config.yaml
n_layer: 8
d_model: 768
n_experts: 64
experts_per_token: 4
d_expert: 176
d_shared_expert: 384
activation: "elu"
moe_layers: [0, 1, 2, 3, 4, 5, 6, 7]
router_score: "softmax"
normalize_top_k: true
routed_scale: 2.0
balance_loss: 0.000326
balance_bias: true
init_std_router: 0.0375
lr_router: 0.000663
vocab_size: 38585
norm: "rmsnorm"
norm_eps: 1e-05
tie_embeddings: false
optimizer: "adamw"
lr: 0.000304
beta1: 0.9
beta2: 0.98
batch_tokens: 131072
seq_len: 1024
train_tokens: 1176000000
steps: 8973
dataset: "wikipedia_en"
Below are experts of layer 5 (counted from 0) of a mixture-of-experts language model. Rows are named router (the router's row for the expert), up (a neuron's input weights, with its number) and show model dimensions 528-575. Each number is 128 + 32 x the weight over its row's rms, rounded and kept within 0 to 255.
After each expert's rows: "comes after" lists some tokens at least twice as common just before its tokens as in all text. This comes from a sample of Wikipedia text that the model never trained on. Tokens count by the router's weight.

# expert 56
router [156 109 110 133 181 155  91 146 141 113  91 161 146 152 124  99  96 154  67  97 144 103 102 139  96 110 106 162 207 135 171 197 138  87 122 179  79 116 172 155 113 142  95  76 185 166 186 131]
up0 [144 152 118 143  66 138 118 166 133  88  98 172  88  92 132 195  78 167 120  88 158 108  93 173  84  75 230 165 101  82 143  97 116 117 130 125 186  84 161 178  97 140 170 101  97 129 120  68]
comes after: " a", " as", " the", " is", " an", " was"

# expert 4
router [151  96 160 116 103  94 113  92 110  78  99  75 138 160 166 109 152 167  78 142 166 123 129 188 125 119 188 123 176 145 116  97  99 109 122 141 181 119 122  88 172 158 153 128 115 111  98 143]
up0 [160  91 135 147 168 107 103 144 100 116 157 109 126  83 155 145 162 160 102 109 121 121 135 159 166  92  76 135 116 165  70 176  82 108 151 108 141 202 103 102  84 125 184  83 182 102 161 161]
comes after: " |", " ", ")", " in", " 0", "%"

# expert 28
router [ 69 119 136  86 149  82 145 134 147 153  94 169 173 139  90  69  61 103  57 169 134 113 114  85 104 117 157 112  79 109  94 126  78 128  99 145 129  77 136 121  60  94 128 146 109 188 142 181]
up0 [139  85 127 143 171 141 109 168  98 120  99 116 166  32 150 136 121 107  95  71 167  52 197 103 132 145 102 194 139 161 123 161 140 174 196 127  89 160  73 150 143 173  94 119 161  95 121  72]
comes after: " on", "\n", "On", " On", " one", " age"

# expert 19
router [133 172 143 120  94 165 127 160  91 119  86 137  93 111  93 121 172 142 161 119 172  73 195 142 172 118 170 133 166 101 115 150 155  77  76  92 124 107 110  97 136 167  90  90 131 155 157 118]
up0 [120 111 181 152 136 108 132 148 130 176 122  89  50  91 121  96 120 164  94 166 148  90 170 133 135 183 121 100 144 107  96  82 131 151 106  55 180 113 161 132 123 130 124 112 191 110 173 137]
comes after: "\n", ";", " Team", " Year", "|", " Candidate"

# expert 0
router [163 143 170 156 152 150 129  83  96 157  93 120 141 169 146  91 171 167 138 191 158 102 139 126 164 114 162  87  85 133 138  82 140 167 157 133  85 161  99  65  92 110  83 172 122 156 161 178]
up0 [121 149 175 149 104 131 124  94 155  94 180 100 148  90 151 200 163 139 158 105 135 163  68 111 106 158 140 163 119  87 135 146 118 124 122 115 180 158  96  64 185 134  89 124 127 155  59 134]
comes after: " |", "|", " 1", "/", " No", " United"

# expert 50
router [171 139  96 144 158 179 162 130 120 157 161  98 174 153 123 108 116 160 160 139 141 148 104 166  93 119 139  89 124 118 146 168 112 118 169 128  71  76  92 101  90  60 178 169 162 140  82 111]
up0 [133  75 132 155 100 107 100 178 167 149  84 115 120 120 142 112 125 146  75 109  96 173  94  98 161  61  96  81 128  74 104  86 175 174 100 141 181 150 102 103 153 143 168 126 101  95 197  98]
comes after: " 0", " |", " 1", " 2", " 3", " /"

# expert 55
router [176 138 153 142  93  97 130 124 133 174 146 168  99 150  61  85 110  89 199 107 152 153 165 158 158 171 137 180 188 154 137 124 127  94 166 161 178 155 127 121  82 154  78 106 149 139  97 107]
up0 [128 116 128 134 124  88 182 142 160  92 117 118 159 139 113 118 199  98 102 149  66 155 113 130 139 138 153 156 153 115  79  67 103 153 136 152 121 160  94 156 148 142  80 158 142 148 113 132]
comes after: " |", "-", ":", " by", "|", ";"

# expert 39
router [161 143 104  74 149 155 110 160 141  97  92 132 123  51 147  87 110  69  92 110 173 135  90 151 146 138 135 169 105 136 110 121 146 177  58  95 142 112 106 151 117  99 184 194  70  71 144 164]
up0 [186  87 129 176 157 135 134 177 154 159 149 128 154 167 108 118 157 185  75 153 167  84  66 111 162 104 155  93  94  85 133 141  98  69 180  82 125 144 110  59 135  96  97 104 124 142 165 109]
comes after: " (", "–", "(", "born", "age", "N"

# expert 21
router [178 164 108 107 154 101 144 125 193  99  97 106 133  63 137 123 139  98 107  96 145 161 124 103 168 157  73  95 155  99 168 131 149 125 119  97 112 115 106 110 154 123  87 153 129  70 163 124]
up0 [165 158  65 178 138 142 175 167 140 153 124 159  91 112 117 115 138 162  96 111 141 145  67 108 108 142 108 183 171 180 120 124 105 112 177 139 100 154 148 148 118 112 139 123 138 131 145 115]
comes after: " |", " (", ":", ";", "|", "N"

# expert 41
router [131 147 103 100  98  94 203 141 134 139 129  71  72 122  87 156 108  84  99 125  98  97 137 103  84 116 152 140 116  79 135 104 150 102 145 125 118 168 124 143 109 159  67 103 146 105  66 166]
up0 [169 108 155  46 164 159 141 151  99 151 114 102  88 110 142 177 139 151 113  99 114 124 167 173 103  89 165 183 156 170 154 124 138  84 148 127  66 120 145 152 112 126 127 164 115 136 139  91]
comes after: "°", " for", " to", " on", " in", " did"

# expert 9
router [ 58 111 106  70 112 166  75 133  81  71 103 117 130 105 148 145  83  90  90  75  76  89  76  91 136 144  76  80 175 173 149 166  88 123  86 152  89 111 140 191 150 122 126 127 112  79  99 167]
up0 [158  93  94  53  92 173 115 109  91  96 169 160 188 123 145 170 101  76 133 151 114  61 124 137 200 118 177 139 155 112 140 118 103 144 114  78 121 162 131 142 126 157 144  93 134  83 102  98]
comes after: "\n", "==", ")", " ", "-", "\n "

# expert 46
router [181 154 151 106 182 148 137  80 129  82  86 115 115  91 139  84 165 123 136  97  95 153 138 169  91 131 114 179  70 167  60 152 153  71 143 127 111 154 162  79 184 155 119 129 139 141 132 126]
up0 [125 101 180 102  59 114 100 167 167 101 124 137 153 126  42 161 107 161  92 152 186  93 173 116 170  64 115  64 154 158 112 121 156 154  52 138 191 102  76 131 138 134 130 143 129 135 140 126]
comes after: ".", " =", " However", ").", ".\"", " year"